From a checkpoint of a small mixture-of-experts model trained on Wikipedia.
Size: 8 layers, width 448.
Experts: 40 experts in each of 7 layers, 128 GELU neurons an expert.
Training: 339M tokens, 4464 steps.
Below are experts of layer 2 (counted from 0) of a mixture-of-experts language model. Rows are named router (the router's row for the expert), up (a neuron's input weights, with its number) and show model dimensions 192-255. Each number is 128 + 32 x the weight over its row's rms, rounded and kept within 0 to 255. Numbers have three digits each.
After each expert's rows: "gets" lists some tokens that make up at least twice as much of what it gets as of all text; "mostly gets" lists some tokens that are sent to it at least half of the time. This comes from a sample of Wikipedia text that the model never trained on. Tokens count by the router's weight.

# expert 14
router:099096073135162111115069145111143096103014094136140104150138135142100125088205117137168159194179077099107133138166118126145096155086203119126121125134106115086119166131127080153091100079098120
up0:169142099125127122153126123191131074158137138062152144103137164160160153121090200134132159109182091137148120105161131133143147208133134144140149157133115136111158137148153118158103152142071109
up1:109133137187129131130122088128150133090123134136165164135128134127118205106136120135104157120124114133135118119132091096142137148135146129124158141136170154120098167078161140183124168073143100
up2:143136152113109145084088120120171131108090107101176109100139094126152078108131184120147149109099141129153128121127114085146119098148178137103168154121161084109018112140183103126113082131194154
up3:121211083181174127109117124111142148125123140126179110140180077156155083103185151141111170149125123127130144162163078097173129130092171140166142104185149120130156131068138090085166099146055091
up4:118112153109100098093148147132077125153146189131070064083099145131093116103153137061131133114199161130118091215141092134178077152121153160126133168164165153094128166120113134127098121084088218
up5:113088091103151153105127161164162136088131111103119142105083105161126125115102109160181102143132109133085185145148105121123135150175132127110110119190130117139094165134107092163137131215167173
up6:117157163144067130080107098052130110173124121104140094206141074063064128108164121150082109066130128068168162126114163067124114093141073171130132184142109162083095150093158108098124091140130130
up7:122074115154160061122157129125079084110126138148172091139135184136157103130111150126120111197158114119113135136104120089145107138100170102213146052148169159164087151180073110095088072143141112
up8:134144111114165126116150136137128110173148088130114157086118184149154142152167160083182118163136097123125104138136151105140115153078154118123186067121146073125146195143128107123130168080167188
up9:137126075119121178096154183137155136195145121131136123141155138126107088091168114168114126082116134093132126063116071096113145077056220123154157091196122109068112168119130077096109166154126088
up10:094131046169147151156109098146122121165114096123130127117022100113128144129115149137148123131080099141147142200122113159107165160157166108102120130156105080086154114144072094089099127123178105
up11:105125174181111184113156162133172087129143103142135121091131158141137107085088153159100130175166114137092134107174141094123123076145151104158116150132128110163136112158110131182135116077088118
up12:134168159193146143111082104095067182094133117129139167168120162146117089154141138150096185207088154119104127169154176090137111124088150145072145124130162136158100124112090138146173174132148091
up13:092120120084161133120159152144153103102114149147113089183072149044099143152127173083170120137154094198130171147163104160143125188091100108136140132132131097141178065172155116125088139112148117
gets: " was", " to", " is", " in", " were", " for"
mostly gets: " was", " that", " is", " were", " to", " it"

# expert 22
router:113106113133125118103157172128132191073055131118142132113158118195122117121168078111166084162125114063116117165173147133146124132147142122151125236203149099089119158109130044166107101088104131
up0:166118196157146132122116101146241091056098105140105124102142094087144175170177171167164146158081113064177122072136109135155083124167185128159134115155111163066106158139135074130092093127119136
up1:084134188144145155104112079133092176083174125152162121189127136150093157096131124114144156109112062145138114107161129148123145109121127143127112117150138164089063191099093125126190127134123103
up2:147161082148120156124137154131100138106118129152122113163103158147178123140119125078171112099137172161173157126133097084113115093071111164157129093096141130140150152190062109118166130137170121
up3:088167090133118071060120108126114117133163117098123142105077109167087066115113128240136070125115142149163153138136114074121148061159128179069111166116120135145117126112104122205117159125091137
up4:094083176150190178084157141086091182145161116146138133146216076109192122118151114100125136144100188143110070144138144154152111062121140072142143149190052107089025103125210146163149147085146096
up5:178106108169175138127189173085135132129178097123136154067131185173114112153133132163133136131151149079127187148144162152135145084208110142141064054126121127100136143085150166084105112088112106
up6:129082094141147205138130131138099109175095121100118106075164060155096110120130161125128094146102192148152123136174148118183167068122069092128098150124178150108164124165123158162103124085112119
up7:107082110120083112131104161119054111219160132111131115110194152138170147095131157086140116152068149131155170115091165070109068161123156146134179171157087137166176123140148099131120068143088138
up8:136108147097158062049149082086101101118106135088082133150163118155090130104129092182146092134123198088180061132141146103120174113142106150110101202112129120154171148109069050140115141128152125
up9:117116123136166087123142215087116149130162147092077120148050149190179140113140155092099131144090100120162152127118152090134137115172117126157099115167100113098175169178139082118153118161136104
up10:118147133126224139133119133186100082139166161094098128131117113105191101116100084137083136133099174103105114060055085162107175084134102077149114107137128149152103162132117160076166146130149144
up11:095117143091041163103160135155085135168129118115170152066149115122122110112140186122140152142126095187138158161151147126097116181130135053142100178161201106144096108132115183150091113059151121
up12:110160106161137118131183160098104119083120162167120102109108160152142137123130128150180073145116120147138089117152157107115071083065141141133163130139098176091203140077144088134066142142159118
up13:092128078120109201097095155125162128144170118131168149174084150137182143115127130134102135110162123128177114170147189190151144161111105169122116125116097123093164130135127121152132174162148116
gets: " of", " in", " to", " on", " |", " for"
mostly gets: " on", " in", " of", " from", " for", " with"

# expert 28
router:146161144154144132092176120097136080121187108114191119123175082124086163092153142129139047137170120118166100156127131085166072139109186201145155148138135100163085161090174089143094103094090137
up0:148170127087096144180108087140084130142144103139122151142136094107153104090094121097087123148137088132141151170089133105098174118095192121161112173168066140107174111099083118118110121069143094
up1:148079113078163093112105156071135122078145112074136107193131118119109083148118110127095100089139101127083136112116148187113082123146091099116086160053143101134109131113095124145104083099138147
up2:159120091098172110110104148102112178165182120152099131135170182142115123130080117071091097150175109115148117085120223144078107119156105103125124129136159078172106155098076146089134082142137082
up3:080145073143147089125155156065205123160132130165139154091105138185151115155145081162097121128155135122117114094105129161083127136137182141143133204091107149104113119136116104154092094099121171
up4:161142115150164159074213036131135114126151108128148090146145209134127144068146147118098121167113120163161129105113123096135080138132107165148146126115130139088119191125120155102105131067139176
up5:114098169072121128189179135134108093111144124129083100175136102078131116113146158124122148151132148102102081171165094096145124148106103165144108160126147133130159103127099143139081094150169114
up6:090091134183102144071153180146139144189100145139174137056149096124113095150132122077143110139119169145154155148126123103055136163175149095102145144113176063165082164123180111141112119066157126
up7:100162096172119168109160123183107050122160131135153111114119108150089149105176147174137118117128082134151142168107130145118081102088188150116106168161161101104147114125113130176115138166115173
up8:107074182152185124157108162133153128117156141167133079174127102154139204126153138102109153127153129090125149111142136141178107121139088134164135100092090208107095070219097151149142133142166143
up9:167098129075131148132117143119157121093141105163152138121089108183076115095110114130082136125102191073159216144100123112138180179101106121142066146156094070154128111094070152145111160147185163
up10:126159100107197103123145118132106093117112116156056169102132091176092121136172118127158201135137187112158127140166060118094138145111120092157127113104117086103074132104155146145110133136150144
up11:131128131136075150089127133098110119107177151202147120116138190161134136140120127131137080115130087088118111145091125158105180047143147136117142137112118087100080145100158185127184136081093120
up12:071140139130151137174136117129120121158128082087151121048069086155174186129120180179163085107088142156084150153140170101170134093133145211140152093133168136077115134150172084187152143138008134
up13:147080176106096111049117116083145093058120169097148144114159158121146116184122112098121133180169108090053120107058148159117147135072108130138133105127103057132139188118156028126071137147113179
gets: " the", " a", " The", "The", " his", " an"
mostly gets: " the", " The", " a", " his", " he", " an"

# expert 2
router:105169133141135088115095139096148058098116125081164162079129127140076163119147143126113065120138089163088116150125135098131092105115147128128128112136146120181111165092206126132031106104103175
up0:183072152075121097137138213101105158077122076159137135142092130169097145129135124135142156100154114072100095131053115123057029139092136159118059119085136031139086145142152152137140149113053119
up1:146182114166163125113093098173165135079162121137149117203148088092132153122109126181078123140154100166189059166177099118101159075139175109171148143105117132157138126105152144111051074072112127
up2:117175134154126155120120118167081051163112081127155141123166103175112121166138127148140083048085141138058168092140147138107074121127145175112094139186112125145078098127158107172111117157109115
up3:134187133107103091149146077110077061115157169149105162115110144077165122073078072098167115147076183166157166099138119111135149098136133067129225162068187098189135194174116147117163130172117127
up4:101134107072163066154174121192148166167173124045150135138115164194072184097149176180081123056154121145170146136168101103159169101112098097066123115136160143098170089135145158185129080158136121
up5:115102082084131102104096088151115105083179107130055124138100160092100164126094093098191110170167128166131150113112090102077192086152089138142152083064057155110116097129116077117139059142098089
up6:141154185121116089136165128144127108133111161156120110154097109124102206096117107161064100133164135121176057110109080109085160135150178120114154087125110147129165140120107148114151130145151123
up7:062089133129176130132103167102087134098126179123137121099155164118122137082140125189144136140116120099094152150111147164184153071123118158138095140111133106187185196127165109147086120067135139
up8:192085113158140111159150132134074109121101092124119140135155124143123149104137132053110118126117067145109144092125123089164135144179147138153109136150086154154132084064149100116121110082076129
up9:101154175097118097113145105112126109134122134086097166111143174138151116153120132171099133110111130153188100172076141101136123141157112145123154125115161106162204151124123076126108130095096175
up10:106121128146165133112105100110129100149157139163177100108093101165123140133103131163122164175123136141138095154170113133123096130174105106155100145120132170172127112187135124147172141125091104
up11:169102173164105108071114150108168121110079151082155117115149163132080132138101154113015180151073153139183114105170120136129081191188118041156102147140132111134084139118128141088129092154152116
up12:149144126120077136087178119106120137097178082078169159130123099166125123206115102081117084074130103160119091127054099122142141154206136099086194143168142148158138132093134128129107223107110117
up13:155085148066120122115107077053121179136189118143146107150123089139121158154133140161196077118131135097125136122095162108146121161243101128098082167122113119082130134069175133164144172204124124
gets: " ", "1", "2", "0", "9", "-"
mostly gets: " ", "=", " Preceded", " Succeeded", " early", " late"

# expert 7
router:108201132143135107098110188115136137113124097078150140109126127152096170116087116140143057095186140151158092149139152112157134125089149155160162131112093109144130128094123107154122103120093110
up0:168136105161146133106137124146146139190119123151094120127103154091133112102076107110135167138102129083144089148151130112104150114113141071179040117075153119120162143182107095102125139169194117
up1:073132091161121116130157154155123153076082143088094187122054125141103143089050150128165099162114163149139175106195166130153143156129165144092100174131073115155099120156121097106153122096070156
up2:108136089139129107162140092113150131163135124112176143170073152148074184104113101102140044107101160092139158120127186121152151141172120196110181148098148115169137144115151151124142128160147096
up3:119136120096121121089101130088177102115152155070130104159132127066124121038086160155111087114124156121098099118165066133098161120156112117078130178163112094169189093135136174112175147098083137
up4:120168175204138106115141106111171188098125106118092103083115160226133106158151095130141074099110167161143156107128130109117126075163123157165080156120157131099146089178149181162112167071107173
up5:106108099165096070106058141143163146133153147118146126164112137131150101137083135113145095096097166152188054134065117154122155087137125099051150196126152152175111048133113069102115145115109130
up6:104137147137164136129077166111164157087098131136133125106134136102126167113106122071100066131078133107187077088177081107150096153168108117205136122111158142127108128099084157116082086148104191
up7:027079099111085150120107126145089112052104157122135095131087154106151098094117103103160134155122117099124122160122099123109145096075166113086178071082125105105157168154045152178177144180121115
up8:119136169095192091071113122116182157073144140142100160080124085152084107184138114094086166083143113139188145120148161093131131155211183099129105127134087135134166126116123139148132135124129195
up9:114084120111099129127099132130084169153159082082038119146135153122143126098128096121100129191135097145099184154127122148068150133147136138144175098101097133076120079117141147102089229175152119
up10:161207129110106135136127139129096144137131118116142175179132123119118086128142116118127203110139122178093093182167159127123109112051146119145110188150109174105148083115114129112191100059125157
up11:135139156087134209173137139109111086121099121156136089094123140114133157128227155147151122169101155120107118127168116111149146172099146139131116148184073114123148154175067102113125124140176062
up12:103084147133123110185163175104105091115109134171167063105129137147054153138091144132107110131123150153100178178114078168132127189131138141138115120129217072094112115132121159140109143190110126
up13:164134155080142132152157153101149132138135148109126115160069169077098114115127105133173140086097099143107130093078109056121131179160120083107155107113165101169097173118144115142167123126078112
gets: "0", "5", "6", "4", "7", "8"
mostly gets: " film", " album", " century", " song", " million", " Film"

# expert 17
router:116077130131172138122154169121218139087079105121178100135150121215101125114135174086129116139167112081096111134187140111131145168074155116181140103169107083161095200113133111122131096114122133
up0:161131104125109098112086116085082116180103140074154149118064139167101127104108153084119090132160099121108111142068098107142100116165111135112151130143164208115115066109110143226141134179135156
up1:114071118114059083101088096106119144128139102144118137106192155154083193172138111104199128145065174150128094101074101149091166168189085076142097151047104152150120088173101069148123100155146164
up2:083128140138087084122110072123129131130130123140211107138141095159090090128101150120154141136130181122118156100160162107127184185110115104141129116096118079145140065086144062131132126082077081
up3:142114131111135176184111136143173171083112089157166105120118183138164164145113141148144120071116150091128149178153123140078114164140101116149109119127115090165170141080115139102124097156080144
up4:122163114141133174100204154162135164130117200163166164168092130139130140118098101108163134112090148128126165121113155087074095159155136123187151130143151115137065129131094132086186116139150180
up5:158145125154080117078136192104149126133129142066144129159098136144144099113168079128106106156198175136117164124129148112149064076082130140141092136117128125137083106126109166157125115148134136
up6:107107083152093140180122088129121118095096050123155104159158138137125191131121069145156152085117131064174150106136105145087109140170087130127087122135150133126112184120112126110072056161101163
up7:136108169086191147142109117154172161154077151117165086178150087155125113195144187118143112061138125137109196151157155105136155107129128138109152138130152121094117116156169105142091131142124159
up8:136093143125135092116182159201109122164166128086150118109095166125159114138118136112114141157169118131112103170110121093124107097091114163105113152091140102086107157129132133135104143091170107
up9:133144141086102080152139168131168149171136120145117103138138120183137117168178126090099107095128124154168197158092092147126059088178101100115108108156120163124077135092164161168108132125147117
up10:088152125131082118120178115109134104117152105033072135146100175118105091094095110136113171098138144160123144069121134100142158110073132118083094149140156168183091135119061209150141124153148146
up11:154125106102147070121088143140167158147188053089103138129182122138145137033137138055178103042066160126146119135157156068141129128122165158169202174134138123114116144089147153150135147185083183
up12:198136135141130132138105165129118152141071144092157178160197083151141141185103208116199103134123152106116123127121107093104145101132137069225185111173121153170137155129202083098140145153126102
up13:147089119144141118145146155165138127135104087123123101121086088093098093109110192141117149116144186147121162151123183092094153148098110131141195089139161050184139148115117107146087139115130107
gets: " the", " to", " and", " in", " of", " with"
mostly gets: " to", " on", " and", " from", " with", " that"

# expert 6
router:179176170172152059143080118132114141116105110135122118141158105143090147123132180127143106171120109141155092140166150135154105161131135124170150126106140100173137156101189149149117138076132161
up0:118173134177140166104097110164137077090137196097120100127149136112074111127129098162123108145106141093140096134221171141153144141077167130143141122073109175159126082139124118120114153142193090
up1:082051122186135141108129108127087160125164106116176095114131110211151120146103155127102082139053126175119112092115187103174087110143105119175138108118138088135099096100177155160132186103155174
up2:148128067121072122170122169123127168162136157143110162115079164131159161191073085125123071128169167106129156132129135200039111150140138137162161120180151102154135139065088150117102117111107141
up3:164139088116157171158110126097183177115100132113125076127164108180113144104110100167162103077110102138107171109149133126124058142224138106112109142123044139141160058129123092153102183210142186
up4:120182118121178152119138097124150141100084124119078134159100091149140142096114102130161141229124107097088107083177140108142138214162165109137163080044194146145131150160150123115137135154129123
up5:132102101109145096161104153119135120112080083070088168138136087124066158058127143145135139128107098128103071156114109152133146125156176152066082123156157111047183144115094147165106102104192096
up6:137183106130142164174142158148139196142118104110129142065115139107115173089106161079172100138164060126064153131111173160168121112153105123131105173096134100177150162122135108045163113093158133
up7:145143125161114085160097105169087162132191094160092131117169163113082179140120160130130073084121146127181097114150099142157132112097104166121132161129141122088151132171117111178138106162124093
up8:110126131155122138132137145137142110160132092130112128128139081134079118112121153146164116122138074082129100182150100098132082126155130137158130118134200123112147161097138154134141189126084196
up9:112150122126140158209150143126145140113176170132170117145131096120122108070151176139133086145133111153164077059089121121128092136124144145144115142170149115139124158123147140151148118126112205
up10:126146122151169076150170121075162096091165080079139046167072156195180117106182155120085116102114169133168109094106129178101151145136140137160113108095136142102168068117117116120149118126096115
up11:112134123085133142118112169072084118095136122112119134190126167162075149153100162137100136084157113135098132098157077096185155129108109146138120110107154108174077174123101150146102177110112108
up12:081129179134141104137124174115118124109117149120093060148140127151160191080120168165101107132126119115086056091101143164103161167101142110176110136129122118097168072241134150137123106146128172
up13:085185116172158118134114130157129109132138147127124106129148197171086185106159136089131093182134098178131083146134105114164142144087161135152135076133110123171073097124178131096177109105151096
gets: " ", " (", "\n", " \"", "-", "–"
mostly gets: " (", " ", " \"", "\"", "–", "/"

# expert 35
router:127168137165140098083183152092132099091147124152156143130135111198112153120113128123158048119137134103123087147128172203121125153119176143145181114137134110140086159127141095150093134115109119
up0:188105161089145187152117111075154099122125095190103106144131150162128132107153099022102137125131051102157105125130118151146132159124137180110114128122115148107173080189126132136168104124170146
up1:106143125089217135192151180111153134147125064138112108150172087057101105092129041138157125099145134089157129156130125143080083146094141132150129123126149169157134135116109182126069113148148086
up2:136119055118129138139142154131100149134166136147129129115162117181139166112062120107073112089109134122104136093065149146115141133196124146139116094177186141152091171131142109156087168149091129
up3:103145128124166143090174089163067091119153125151095101148108135122187098109067145137180125084133120139099118105126114188189179072157144152114137126198107089147080163174166104145152086114077064
up4:104146139141120135139111128095138056112154124139124117117180091150109119088090139127143138112115129127151089076136142121099174143086149143132118115144142125098114116116148127127117201159131107
up5:074115121058125158107069109085136156101158072184072120113099132115182069127171124140159126150130087152047173184174112214067109144136144096099079194123134129130071112185108091147126128134117128
up6:123140123126138110142168114156112075098169128107125141124121137117125188124129088117116098114097124127138134132122172184050112102147166147084099051072177093120081136104084099063123159118165130
up7:101063070095101135134158176167150117088167122107133196153163127156162144101077155066140131168082076107101143120179145138128155188138133120142095123136151083121150165100127171109132152166163103
up8:171167098179119141114117110136103068100091127125153111099130138098132152138149186133124166107092133179179114152125140100097096107128159094119160171201133118098097164101120092090133084117145106
up9:128158125170155204081161198154121178122167141126132104142097105156156102151100141105114143104114125165138105145146125156103121082167110175147134132143146112090137129153170178100195175080145145
up10:120110088076127109109107112138116174150141151125101134129142135178144124102165129202111161122114145166085098170109114131093172137147157152072111145099142108125130159098166136141157133129177100
up11:169139127137252110041174088136113088159088122107129084147132140087113180180203125045130112074159109112124111146155091193136108091112147124148074112162116163155125182110178138169055091157125127
up12:162134077181136064145091106145169127133169080092121065168137153066081130160064139168120152127104128107127151137128086064151142142108109138130083127103120101090083097106205127120075107206052056
up13:169136124113145097150138198121074133130074182170122062119139134094150121091126124067138118129133127090088102183125122103087127110141154157163127097180088098156079084144159179142094149168115120
gets: " the", " a", " The", " his", " New", " You"
mostly gets: " the", " World", " this", " You", " Best", " New"

# expert 16
router:081128124161141107086071139105189162099062130112144152106160132143118152051216070140124139124120137081079108186153127107153105126124149160153147172154109094128172145141151121159081097063101122
up0:085112096172056141150173104159140099105132136119172132078166171069115196109124047157068131133112090140098156153123113146211116153137194131138125092156060151118129129108121195145091135102111182
up1:104138121157126127113186126111143085158163111178152172164159173151182117128123109155172185122103069147090129052134129136088121131129189106103213117144049152104113145152069170174147112085122115
up2:144167179120124146119150085100108161110161081140125155193149105114090079161128146143164143190115161179112092090195121099120102116174148092160087118147115152093071144153126100179143163100099170
up3:128112069110190145112171112061003115116106124099121166148142125096150122135088136114112167164123096100121171092177132101152097114067105089129084117176162097140137146098117123135087116109179125
up4:106052108201130159106112114111109133142101123140097119081172136138119154088109105140170087131084176118078108144137128076139144144153102149154135121129095150121142142107146153096142094164131085
up5:141155141168145139182075134129150119110104141140118155133153129123210096125121124097164098155113050145139142086107107185139192126089114134122100079177153150127097159146088136130112105154120092
up6:173115108153097139124132113164118156129136106031115177147171144139121127106104081106106143162055162114086137111150173134116199101114145118129119198134096158125157115123144142115155165106069128
up7:125132158120118115084088105126113166049113098187119104141154135106122144127115066113175132137131134155184087131169147158065140134129139149129147113102144064129207100131067163113085106132125061
up8:121099138106186115182129206183135201096105064152095102123065091123093187156177140122093188100142125136161197112075112132113134101124134106104089059138132100141075154170152111120142092095119162
up9:121157074122143116085165139107138164113107193149103177194103150140155125115175145146121108117141145086100091155120113093081127094119116118101056129103137114123157088164145117153132134107115129
up10:141114141212121126095145101119114139223078134139098102120136097130087170090065131171138141092142141094075160144144119100155118134185119130079167117078118175091142108057118204143157152130102118
up11:145146125174136216108121142115173141121097120140130154049151113109134165138111173131136144192115104067166100208109120151194123125112099117127157178167120107163076096174151143119166098179122083
up12:101072142098080067124044159143168107093169178085105172166118135108122101150192131116117056069163179160081156111102143196104137097110149111160118124053113119143148086135200126141132120116102156
up13:133153085150127113116077160111123123146074164123071164089127124088129172143144166137098124141108166121086048149143077138133147123145104081100122144129103140112170140161077093138118127189103096
gets: " ", " by", " is", " with", " a", " ="
mostly gets: " by", " with", " into", " =", " where", "born"

# expert 24
router:144187191132143083095185084109134118102159127145110168202158089093101129134135126117139169097119117114159131127142104185160115123123118080146137144161204103167061118081171140141127109117071216
up0:137156150073136090113131162139124110100114149190112144121122141118102141104110077148167107142144107090104129089114129158149103125105102172148061108075144121072073144165157164108127106148126167
up1:090124137167175161081160038108096158174123151096104146084110058135120166124177164141119176132131135175177117140115128141094156110138121168150221191159152133124197076154166086160106186157191085
up2:152161111124190101087169112147127126144129187183161139116188153129157107107150113210153078093103212145075102167155110128116080072111095157171111182145133157092067104084123112175106138152096115
up3:115125086061132135117140124106136133130106131108168082162116129139140109088145141179133119101122156120114165072121047128127152108053071102142099136093122148116150144164140093112117161120137190
up4:167148166084200139139149130137125164082120125141131132095062143161114098115179082076163124141144162128119116122082124073142111131089106094172145130174098131125102121153062142159128135201136135
up5:129055128128149111106167161116109143161173105129154138139127140112168165122102159134101136119138117117142155141076125183155089137108095186091085173131112136122109154157153160131155140168105151
up6:107088157168139140129115137135180165091166078092128103125146123179082146083099133125147109156074115100090115108136171076092130138136111115138150138111185056082142107149151127192120099119143152
up7:066124144156152128130113100152120146198101152111122157119075076078115170076149153132131192106172155163104175176080161187136156085125115133092101183110145166149134106148149122141173062098156131
up8:150189117139124108141123094098138127097163153202155093198151135121120149127121086115144127148099113094165085165143154027126111096167120106127177089149101088136101138108152179111084106112105152
up9:101131182110110131137092096100152137101093094135170046166087111160049135136168125120154143102100113046135075142110118174154115194136112157101107136142087136144219123117113091154088110100108142
up10:184072117114097085190155171092130104110099114110146173104116144194131146199109155101158127104121160122097167099108094159130082139114167119117147077065155139142103139122079105075162094096113119
up11:122102086119147131146126114105136155186208103197184125178116133171101171150141131120128095129102130124140095102154186110156108127159096103120183177131141154107066134073158208171090129091147150
up12:115122172109091144163173107127111106073124164156154121178136117133068072146105078128127123180086084103148182164177150100219085204076140112129166106173082172145139128116094123166108218137083155
up13:162103130126137133131128121195143157152122088098152092142107068106136147098092107153164131160113183142183146181168154094124150151106096154167123154136115078136105111096083170113144132140124041
gets: ".", "\n", "==", "===", "9", "'"
mostly gets: ".", "==", ").", "===", "\".", " =="

# expert 39
router:111180158178133098115187124124148122101063119099146203141138081142117133107108052092127090134139095065168105148154185147191120178107126151141171154161111133114102155137127130146030112116121135
up0:140158164098140123157077137101158107112142072133117136126115081185141084133093080103096124115120189095140080116122175173191141165128105073136172149118175149157131120167132140103200101102101136
up1:157110144108152089122175171163113201121097102132093126173150051163182074138075117122139120121123131120153114141163088100148128144156128130140134085130111100129122148175095133168157148116149137
up2:126095091134146129111099148093138129134123177127119168124125094148153087118131158091112102147094171125119130132145143147183150098111098115099164144153206121139186125143134120100113135063130076
up3:101095172116147082120150159126130088148106169148144186129124127134126139135151129152141112136138183106076135070141065178109129115068063151115147193146185078114138113061118116122110171123139125
up4:115179078186145124118151093134107121124138118099101110144165076172109130230028086114055091137161081170187147152126150204121129104156102169112111144122088143105160142139190143119165110112131145
up5:107140128197142118136149044148102190114130053090106158127034182148121172140091115156097115110142118065131114164185115175124113144154114128133233149098080116135184122135117136131157117132173151
up6:117119087155085097121141088103103118129086090179160100145102140136140101115066141162132117137183128057155116110145166134110135067159124116152111069128127156113159141079179111119157136153084139
up7:166179106147111056135160172088165091076071073146164089177058139109156151147074155154120128137116164148114121100134107171155181151157138136182144100151121110134121137136122120095123089066121071
up8:128091152116127146085129081094139159082093103065145200158125123177119130114121135116114119160180100103106068146104192159140155105090133116154119142120089114127141165165110101107120145198076168
up9:139146204130117102112202100140133185124079093151111116122148171113114152155171103143162187142178186136147138102109169132094106106146142144121149121133116053134078153113115144139132090072157140
up10:092095148123093125124158125110098137117130081115079070178135118145111142078084086084154154135141065169174138110123099073158134104100110162162037125117039111146131161116077193096115088095148151
up11:189147088164135094140131122094155124136074109144144168124128174140137121089081164187100131143113136083162082127172119124134119134154145108136075162122085170125078130145136173110157134161175162
up12:102094155156166117166156165137157138074138159161199147135106134155178090125098083103150150138176192109046093138155192111138101105096089120111203125155129116108115103118135085084153101086116114
up13:131130141137159048148095129104124141113148089128096132070163123133097112138138123152140076157101090131097195113116173111196140156127150139128149140163134156111120142124195158115102131072144141
gets: "0", "5", "6", "9", "8", "7"
mostly gets: " October", " September", " December", " June", " November", " August"

# expert 9
router:114153156176130098111197113090132143089079107178133180163141117149093159087212110102146112126127101120134110146138129122158100137110134128162181110133158118155113181108095131152062132117140212
up0:179127146147154125156151145155042159191149132096157132122131145128132109094122140131136097156198095117115093159167135145134130112119117123127145100146134123086137119087123103142135143127142118
up1:093107110160150136081110096109137155093117041073190111123190193138153078115114107121128072097131152122186113216202172101135113117065116061159176170176164159108169068158118145183064124129135129
up2:157088142156116161080099132103120127112166150074091144168136105126147109184136075126114135183119149126094135139141135164117079092179132108175088124143133088120138113119176156114130128147179125
up3:114186091125135112136088091091158123124152156166155110130089169143186151127093136127120141163152148171111104096169128171155116140100136132121110121144138130143155088132184166143124081099144106
up4:083091164110176147124107149102104142163165159100133181172118146140101152113167144135102095170109117134110140142125204092147123090144142151093115171051090126079163125101087068162151128143126145
up5:132098121140123091168113128148118116074103116085147144151145155165108109120120189189105136146166175144054155152076152116142124134170126185143145078093133095160154121157132136105106106103136143
up6:116128136092087131140147225124132134083134122146096120157109168123154081131197103088191176135125117114121150157136175101099066136122126109142120127100113128113099093113116174179128159155117156
up7:134099099178188176189151157107129149125097137132090093101119122139128146158111133130161100115095153176125112193114112114151097099144179068153203165096142148164080140123150121127094165072117079
up8:149155138121131106143046136129141133142109141138203151134168142108160097135137156120112096060181196135141157112083095107072137123075124069190086152221074073064110144160135156124207157145106121
up9:175127140101132141142087127148087151129086156140146116183151184149132189143081130098149134122153103138123076149142097158133119173091054139126145101157136094128111141154065064085130168179140109
up10:133165093114150120106167177125139108103140148135070098155178154199121173139158147126141104106052061097167118127162116139099131152098098149132158139130195080155074125143143151139135113141160124
up11:134116082150184126062130099146122153124090130094079149146110107119146173120112112174174140218191182102192133035180143120122119120132137139072133163153141144111072125139117106080106094176128070
up12:103122154139105081118149160151135102186149122181127115086133072148149139086126106091060119080134048095126102122137174126149149122154164125129116119170077059157149149140030174130185084111069141
up13:140113134161061109080180111110137095146121137186106115097113124137156115096182154146139133135141191149140115109149211152094078147160095125110161135182123131103127086129164116173074143162135143
gets: " ", "0", "1", "2", "9", "–"
mostly gets: "′", "0", "+", "–", " ", "1"